From a checkpoint of a small mixture-of-experts model trained on Wikipedia.
Size: width 128, vocabulary 8192, 13.9M parameters.
Experts: 24 experts in each of 7 layers, 256 ELU neurons an expert, 1 pick a token, a softmax router.
Training: a variant of Muon for the experts, 412M tokens, 6961 steps.
Below are experts of layer 4 (counted from 0) of a mixture-of-experts language model. Rows are named router (the router's row for the expert), down (a neuron's output weights, with its number) and show model dimensions 0-127. Each number is 50 + 12 x the weight over its row's rms, rounded and kept within 0 to 99.
After each expert's rows: a language model's description of what the expert responds to. This comes from a sample of Wikipedia text that the model never trained on.

# expert 13
router:45 54 60 39 53 20 76 72 49 53 59 51 60 43 44 55 68 57 41 59 57 48 54 56 36 57 22 77 62 33 61 38 48 64 72 51 54 49 46 36 36 33 49 65 62 64 46 53 61 42 57 68 37 62 34 45 43 48 58 68 38 46 58 49 62 44 62 43 68 27 63 52 81 47 56 44 53 56 48 64 43 57 49 37 48 54 55 69 50 78 27 52 59 68 52 66 58 42 32 59 53 60 71 47 57 52 47 44 31 44 57 49 57 45 71 49 39 30 44 41 37 54 43 57 46 63 68 53
down0:55 51 53 45 32 59 64 38 51 55 54 34 39 40 50 41 48 47 67 44 46 38 39 57 56 58 39 36 29 63 73 51 52 17 61 81 49 53 61 64 53 58 53 29 54 48 60 30 69 58 47 45 32 47 61 76 53 35 43 31 64 37 54 47 56 47 29 47 46 53 45 56 61 50 39 64 52 51 55 40 38 43 60 45 27 56 53 32 50 27 73 43 34 37 46 55 49 68 27 39 38 42 40 53 50 45 50 41 64 38 53 59 34 71 61 48 45 62 63 32 62 67 48 28 59 50 66 52
down1:34 66 44 42 44 45 54 79 57 42 46 29 45 44 47 42 42 53 38 41 56 57 58 36 44 63 34 56 65 41 60 41 47 31 80 42 42 44 54 61 53 43 44 45 45 64 65 64 64 55 49 52 57 59 65 42 60 34 53 52 28 29 48 57 39 52 61 15 33 64 66 28 47 58 36 57 47 47 62 55 55 52 52 56 59 21 56 62 47 61 53 46 31 64 33 52 56 53 69 35 54 52 51 53 68 82 59 51 49 30 49 48 33 63 56 40 46 43 53 31 42 45 62 46 34 31 30 56
down2:59 71 44 56 47 52 63 55 65 36 44 38 45 45 58 44 60 26 56 30 64 29 41 39 48 38 44 42 35 45 58 59 62 46 54 63 35 35 61 63 43 18 58 38 68 63 27 85 49 66 58 50 63 64 34 48 51 53 24 59 57 49 37 56 43 35 49 60 33 51 61 52 40 56 45 55 47 39 68 46 47 53 51 74 47 35 45 61 66 58 59 46 66 41 61 52 37 41 55 36 33 52 51 77 54 62 74 41 47 64 53 50 58 57 39 36 55 60 43 39 65 31 40 44 44 41 31 45
What it handles: Sports nouns and word starts in match and season reports, such as season, match, draw, three-run, and word pieces like runner-up, quarterfinals.

# expert 1
router:58 29 61 39 26 71 49 52 45 66 42 49 69 56 37 49 40 47 37 52 62 55 40 61 47 28 38 47 53 66 51 39 33 61 49 25 51 52 81 39 36 69 77 69 61 55 44 56 65 47 37 36 66 54 34 59 52 42 62 60 45 38 49 47 36 50 36 73 41 28 60 54 40 58 57 56 56 39 47 58 47 54 42 47 29 36 42 80 45 36 58 44 55 47 31 45 57 39 30 35 61 48 53 63 48 53 33 50 64 63 46 46 66 62 59 24 51 47 37 53 61 36 52 37 56 39 51 39
down8:49 54 52 58 44 37 37 49 17 53 55 53 39 30 42 45 74 51 49 35 28 44 32 69 35 39 45 37 38 60 52 38 48 40 38 53 55 65 35 49 52 32 53 59 48 50 41 56 45 58 56 44 37 63 48 42 33 35 53 31 46 51 49 45 49 46 55 32 65 38 61 50 55 29 56 57 49 46 43 54 54 39 47 62 66 60 82 43 71 59 49 46 62 37 44 46 36 53 67 62 46 54 51 52 32 49 42 38 39 55 61 65 25 49 51 34 73 39 63 40 33 51 21 21 30 44 34 33
down9:64 69 55 54 47 57 70 41 31 43 47 56 46 48 45 73 36 79 55 42 44 63 48 51 58 51 60 64 57 35 59 64 42 56 44 31 57 32 34 63 34 49 80 49 57 47 49 54 41 44 43 40 70 53 43 54 57 43 46 48 35 56 73 51 50 51 62 60 50 51 53 27 66 47 29 31 33 48 49 54 70 56 28 73 51 41 66 40 67 54 69 46 38 53 64 49 33 64 41 56 41 34 54 40 78 36 65 48 54 51 58 47 45 42 65 58 58 25 46 30 37 61 34 47 55 41 55 65
down10:41 49 66 50 49 46 49 55 59 57 52 75 34 46 41 42 58 44 40 57 41 43 58 61 49 49 42 36 39 46 53 56 28 26 74 38 47 48 60 42 56 38 53 63 56 38 51 40 58 51 51 37 55 58 55 62 17 57 38 55 18 41 45 27 48 29 49 46 59 44 76 56 36 57 45 59 72 47 48 43 51 45 46 35 55 32 33 34 40 34 49 33 40 56 47 60 60 63 42 57 23 61 35 49 45 65 19 67 45 48 54 31 46 50 64 45 55 35 59 51 48 48 68 43 42 72 30 32
What it handles: Plural endings on nouns and verb suffixes like s, es, ers, ons, plus plural pronouns and nouns such as they, men, women.

# expert 20
router:58 42 26 35 40 27 56 39 42 71 50 58 56 45 63 68 59 53 59 32 52 51 64 33 50 53 65 59 46 65 48 78 46 40 39 25 69 44 45 52 70 44 45 41 40 68 45 43 41 50 42 47 35 59 49 54 50 58 69 42 44 52 31 58 40 39 46 75 41 43 44 59 43 43 36 55 33 43 53 69 42 44 45 46 43 44 55 29 52 49 49 60 61 40 53 30 34 43 81 71 59 40 58 26 76 38 77 30 46 47 51 36 35 39 47 54 52 33 32 59 53 56 55 53 53 47 55 55
down10:29 75 38 56 35 37 25 54 42 80 58 55 52 60 60 59 46 53 66 35 60 25 53 63 46 59 45 62 50 45 40 62 42 49 61 55 52 56 26 35 53 40 43 55 62 47 45 43 50 55 67 58 29 40 81 56 52 32 41 37 49 39 54 59 49 60 44 68 57 50 49 48 31 62 40 65 39 59 47 81 41 48 56 60 44 59 51 48 44 42 47 49 46 29 54 54 45 53 48 42 38 56 50 69 29 55 44 58 58 53 45 36 56 68 10 72 55 69 32 61 53 55 57 47 40 53 56 32
down11:51 56 70 57 25 51 41 62 46 55 59 31 39 38 47 40 53 68 36 46 70 51 40 82 54 60 71 54 61 75 39 41 33 47 64 59 56 61 37 40 61 56 53 43 51 34 38 56 54 26 58 53 70 35 46 53 60 45 73 38 27 56 47 58 39 45 38 31 26 48 36 46 52 57 42 54 46 60 40 42 28 55 46 47 62 64 60 69 37 47 43 44 56 60 39 38 61 49 55 56 49 56 65 39 61 38 54 56 33 20 58 56 40 64 50 32 31 72 61 35 57 59 54 61 58 57 41 43
down12:57 61 67 47 54 47 52 41 38 78 55 38 67 69 35 46 65 68 33 51 47 37 76 60 43 48 68 42 43 32 41 61 34 51 61 55 35 30 58 49 34 69 50 55 58 31 47 50 45 55 43 69 54 52 32 54 56 55 47 57 60 43 32 63 37 54 39 59 63 55 55 73 76 55 28 52 25 54 63 59 30 51 46 69 53 39 37 52 47 40 62 68 33 27 40 59 52 47 43 51 64 41 69 59 39 41 43 62 46 35 49 41 48 48 51 38 39 39 52 67 40 72 55 41 57 29 55 58
What it handles: Prepositions and linkers after nouns or verbs, chiefly of, with, to, by, for, including, as in were of German descent.

# expert 9
router:50 75 60 89 56 64 47 44 57 69 50 39 44 30 42 50 41 63 39 59 51 51 61 41 36 61 65 53 51 71 56 52 33 40 57 44 37 58 39 45 51 53 29 51 23 62 28 50 44 54 61 72 50 55 56 48 43 43 56 58 48 47 58 66 62 64 51 55 40 61 71 45 47 39 38 51 59 59 56 59 58 50 53 67 80 51 72 49 66 60 48 62 41 42 59 54 72 68 73 38 34 40 43 55 63 48 50 42 42 40 34 43 51 33 55 63 26 58 68 52 72 52 62 50 41 35 54 63
down0:48 45 51 57 55 35 62 44 48 59 78 42 55 61 48 62 49 56 31 55 39 42 42 55 55 64 46 40 51 45 51 56 58 46 39 35 34 71 66 48 29 60 53 46 72 59 56 48 65 50 43 37 51 48 33 53 40 45 66 33 57 70 58 49 66 40 50 70 38 31 70 56 66 31 55 65 73 19 28 64 43 52 58 58 45 32 67 51 43 54 51 51 51 32 37 42 66 61 61 46 37 49 55 50 79 44 75 63 46 62 56 30 42 37 54 53 56 42 77 36 37 56 49 51 53 36 37 64
down1:36 53 31 57 30 48 48 45 53 53 82 58 87 41 59 36 38 40 52 52 26 37 23 48 36 61 41 42 61 55 42 72 26 53 75 71 34 71 65 40 55 49 42 57 57 52 63 54 65 51 44 54 66 48 41 37 49 65 75 61 47 36 54 49 62 59 30 62 37 54 39 51 53 45 40 37 63 62 57 52 54 59 55 50 50 62 53 49 44 41 44 55 48 29 36 66 54 62 35 51 34 41 62 41 38 56 51 44 48 79 60 53 62 45 62 31 49 47 48 55 57 37 58 55 39 50 58 65
down2:47 51 42 69 52 37 58 47 45 54 85 71 45 51 45 60 59 38 56 51 48 63 37 41 47 41 58 53 35 39 57 62 48 48 50 65 37 59 68 37 37 63 33 37 48 51 38 53 53 37 37 48 29 51 50 34 68 47 57 46 58 45 49 50 50 43 33 66 93 60 51 41 56 62 41 48 49 87 43 53 34 33 72 40 49 28 50 46 54 53 37 40 57 46 53 44 56 31 49 54 70 55 32 51 32 38 54 31 63 22 52 46 53 60 49 68 62 66 36 42 49 47 52 50 64 48 42 35
What it handles: Colons after infobox and taxonomy field labels (Order:, Conservation status:), plus en dashes in dated lists and commas inside place names.

# expert 10
router:81 54 42 26 57 51 58 50 58 31 62 48 32 64 42 52 61 71 62 48 30 31 71 33 51 40 44 70 40 49 46 40 57 68 32 40 48 52 73 47 37 31 57 47 59 62 35 56 53 29 48 37 37 48 44 50 36 48 32 49 66 40 55 47 48 41 35 50 67 53 55 32 26 45 44 55 47 40 66 55 43 43 39 68 51 44 70 49 25 41 41 35 45 41 62 56 31 67 41 51 53 61 67 44 49 48 22 62 50 58 56 60 35 44 35 46 58 46 29 54 65 65 56 50 45 42 50 62
down9:37 45 31 57 56 56 73 62 68 51 56 78 61 35 56 72 59 23 34 35 49 46 51 33 69 42 55 54 46 54 33 66 30 47 57 47 41 52 36 70 54 40 70 58 70 49 60 50 48 49 78 41 42 41 61 61 44 33 52 64 58 37 65 54 58 59 35 68 58 60 44 52 67 39 48 57 51 19 60 51 33 54 66 60 61 57 62 39 52 25 71 60 53 47 72 44 53 57 67 64 49 53 60 51 59 38 54 60 65 64 49 52 47 51 52 31 53 47 50 66 39 50 54 59 59 49 47 71
down10:51 33 71 60 30 76 57 42 47 51 53 44 45 35 65 82 56 61 39 44 48 57 52 53 56 40 75 39 64 55 35 49 46 50 42 64 56 50 71 63 58 58 50 53 39 29 29 48 54 51 57 70 49 60 56 61 34 71 33 54 63 37 43 70 47 59 53 46 61 49 56 16 57 37 52 47 65 37 43 50 47 53 37 56 62 53 85 34 44 48 51 43 54 36 52 59 44 64 32 38 51 59 50 29 55 40 59 55 31 64 67 42 60 59 37 55 76 60 46 55 57 59 39 61 60 48 48 38
down11:63 48 72 35 49 63 64 44 62 38 39 20 47 43 46 42 43 54 41 57 26 61 52 05 51 39 50 50 46 54 37 53 53 40 38 44 50 48 37 42 42 46 27 45 37 34 50 72 45 63 30 43 26 52 37 55 37 29 67 53 36 30 47 47 46 65 71 65 45 43 55 49 56 40 40 63 26 53 67 51 40 64 51 41 45 58 28 42 52 49 38 31 53 33 57 53 62 42 46 34 40 45 58 44 34 67 52 49 43 44 55 33 40 64 43 63 37 55 44 47 39 32 35 55 46 47 43 64
What it handles: Final pieces of ordinary words, mostly suffixes such as ing, ness, ed, plus tile and trailing commas after clauses.

# expert 3
router:23 46 35 72 23 62 49 72 53 53 54 43 58 34 47 54 43 55 28 42 66 59 27 44 62 48 32 55 83 41 54 49 42 54 58 66 47 45 45 43 65 31 63 51 46 45 46 54 43 52 28 43 51 64 45 47 51 38 52 37 31 34 55 53 52 27 30 60 45 59 67 35 50 48 60 53 65 54 56 39 36 47 34 39 46 50 64 45 72 57 55 65 52 35 61 63 45 54 62 43 55 58 42 34 65 41 51 48 27 41 31 35 57 47 49 61 29 49 52 51 31 45 48 25 70 42 61 35
down9:46 51 50 53 30 51 55 37 59 49 67 38 60 40 65 40 33 40 40 49 36 66 52 27 59 50 44 35 43 82 56 38 54 48 61 57 63 42 36 52 41 50 67 52 25 65 38 23 37 41 58 28 62 66 59 71 48 58 59 60 59 41 32 58 43 55 55 59 48 63 40 27 39 41 70 46 78 29 35 41 36 63 59 60 47 39 50 49 50 52 32 73 54 60 48 62 56 57 47 26 41 75 40 39 59 52 60 51 30 53 42 58 40 30 48 47 52 59 52 64 51 47 61 51 50 47 40 60
down10:65 58 31 42 37 54 38 54 46 65 84 46 20 45 45 67 53 38 58 24 51 50 47 59 67 28 52 33 35 52 55 55 48 52 56 60 58 43 66 74 48 31 43 46 44 52 66 57 33 50 67 49 54 62 56 62 44 63 38 28 39 59 38 56 53 40 64 59 41 56 54 57 51 39 63 48 57 53 28 59 53 60 53 58 46 49 35 35 63 45 73 71 41 60 55 65 51 50 54 34 52 44 29 27 52 21 40 47 38 59 50 55 55 46 57 54 51 55 72 35 64 51 36 37 64 40 36 37
down11:51 51 61 51 55 61 36 49 43 53 62 42 59 53 34 37 36 42 73 73 60 63 57 47 45 41 30 42 60 56 53 40 59 42 47 32 44 65 19 50 49 63 33 44 59 66 39 53 48 46 38 43 41 39 41 59 51 37 51 52 43 43 41 56 43 33 61 60 49 57 61 50 60 43 55 34 49 50 29 62 46 39 43 69 57 67 62 71 37 54 80 50 35 43 40 52 50 67 47 60 53 34 69 27 29 43 50 30 81 27 40 41 63 59 58 37 42 49 52 70 41 45 37 61 51 50 32 27
What it handles: Standalone numbers in dates, scores, counts, coordinates and table cells, e.g. on 5 September, finish 7–9, 2012 (31st).